From a checkpoint of a small mixture-of-experts model trained on Wikipedia.
Experts: 3 picks a token, a softmax router.
Training: a variant of SOAP for the experts, 5619 steps.
Below are experts of layer 8 (counted from 0) of a mixture-of-experts language model. Rows are named router (the router's row for the expert) and show model dimensions 192-287. Each number is 128 + 32 x the weight over its row's rms, rounded and kept within 0 to 255. Numbers have three digits each.
After each expert's rows: "mostly gets" lists some tokens that are sent to it at least half of the time. This comes from a sample of Wikipedia text that the model never trained on.

# expert 9
router:131116117092087135150164090099147106153124135134109164169129144131100162161115098117117156084085098107140146151107144113139124098088172118142106129191202107197189154101152110103145124138158137123074162074150083050165135142115054113128116155094117120117108145137140127083095140124069128120
mostly gets: " Jr.", " Bailey", " Jones", " Smith", "ović", "a K"

# expert 6
router:132145184130126168179137076090091147110117179142140107136119067165074110105126126074138130183166116184108127073099134166117180130125116190113084129161146130122022133090185163142160149117184125092168109135160132191145143130057086089194126122125111090105162094149164119120172088127130144118
mostly gets: " in the", " by", " at the", " at", " during the", " on the"

# expert 8
router:123147125140130155147150135057180148084082103137109161134122183203089097140132192144147165158170134132107119112141101098157124111151184174069098124135124188162170186100102148155117071122102164127164127115085098103134124124124136142102095106144129107193127169145170130126120120127145048177
mostly gets: " is", " were", " was", " are", " is a", " also"

# expert 10
router:127158126097049114121059090144155070151184065153082213113113129109139167114157103168148104117160144140129117122124124154072097140099092118170102156108143156105125069152108121119126169136186100136112049119161138083086091190037145156088159146077144051122103069144141114101126159161146143111
mostly gets: " City", " College", " League", " Army", " University", " School"

# expert 14
router:153135116136185125212075089122165158131125135161178122146165130106069062105119145104124168150155155086114133103099120184147082063167116125104084107108114192112113134133134149159086143115119133108148151120089111166173164116108163076160148123105170190159208153157145157183094125112162036165
mostly gets: " new", " more", "s of", " several", " other", " of a"

# expert 0
router:120095113149137125148081168188176052139163085108054177185154114139164161168105085104132127122104159154185119158128106174100160099120089085145156098110169133126200142121135122103076145108146144148117100138130147087123157179179192194067132103113125051135120130135120088126118156146071124128
mostly gets: " United States", " people", "\",", " season", " years", " game"

# expert 2
router:107128140118133093139142119186101160140127095159156054167163130097158149120103098140192105128077157134108101106076101167155098158164135091141136141102109113091103080128079086172086105113173094139125145149194202164064121160156159147067151125150106199132104087153129120148152137174128102076
mostly gets: "-f", "-st", "-d", " the f", " ft ", "-b"

# expert 3
router:112134141153121185095113183162112193139148058146117085174129164172136068088197081089129162102119143162122127113125076026121144069065113084157140125130103112118148124183129130090178086108174131132114122131124107155143099132160081127152158066063114171105156109127169155106121132131113120090
mostly gets: " March ", " April ", " January ", " August ", " June ", " November "

# expert 11
router:114106160119192088179088112158133155144123164105126155145141155122132117104115136097111109158168104140126138125137146086145164149135080163113060122215120117145085135099123133117094150107135148145180146104095106168101127070110130147171083154106098174164160075118111156168129121154120127206
mostly gets: "°N ", " when", " during the", "″N ", " that the", " after"

# expert 15
router:104101141091116165081136124105116119118139121045111147120093121150146112105181142128129139069092129108135132148129137132117075166201118149178143098109179066159185172199180137129145140106214122113129120133097099114117151137182111083128168133152162088128161167138097153160099140097107162135
mostly gets: " He", " John", " George", " Michael", " William", " J."

# expert 4
router:102113164120071127108143088101118114136045103118142055102128125048100102109152123201147158155146144099118131111125112145170153175138121105121149176120087127112121092168096156135131097133061105078062152122075138089145180090074099087092096146146141144220079167103155112118132112123182148142
mostly gets: " first", " him", " his", " He was", " former", " second"

# expert 7
router:135165106159150123095106164102091143088109167149170072068119115117151134184106221089110144101110154107119112135206174096120215136184124139135173104094111154150159171110121138108184072171106136138132086117147155152081144110174133121147113078162080161066126151118134100122083165163128134205
mostly gets: " JP", "″N ", "Scientific classification", " (aged ", ", U.", "| Total votes"

# expert 12
router:112115113104173104062191114056107121111158167154128143081093109140134116119111103134116091087143077149141111062178092056109116147155106077140096186126139151140109111116187124130147151151053069168124081128139126105117083111126134073164091143113081165161118114118069140116137112130096121082
mostly gets: "- P", "- N", "\n", "- M", "- C", "| P"

# expert 1
router:121117108142121146165150177126110159155126180110072146152160171123134104142143177119140135116169073101147104153163126143148100130152111160114143126101145140083120127141116144115113112151202097142156122170186153092163156167137149139130118151108105108104121170118099150086131156124097111101
mostly gets: "ij", "ö", "af", "á", "-S", "ü"

# expert 13
router:129128108177142092119105123120088094139158102103154067121148145159124182136109125165207091122063176156102136132104170124085120101119146112125179141148065131081125082119053106115109156083102133176161136143189140122082146097187117170131167124156100146127110094120096140158167090130112123161
mostly gets: " km^{", "|---|---|---|", " tick", "|---|---|---|---|---|", "pl", " Reg"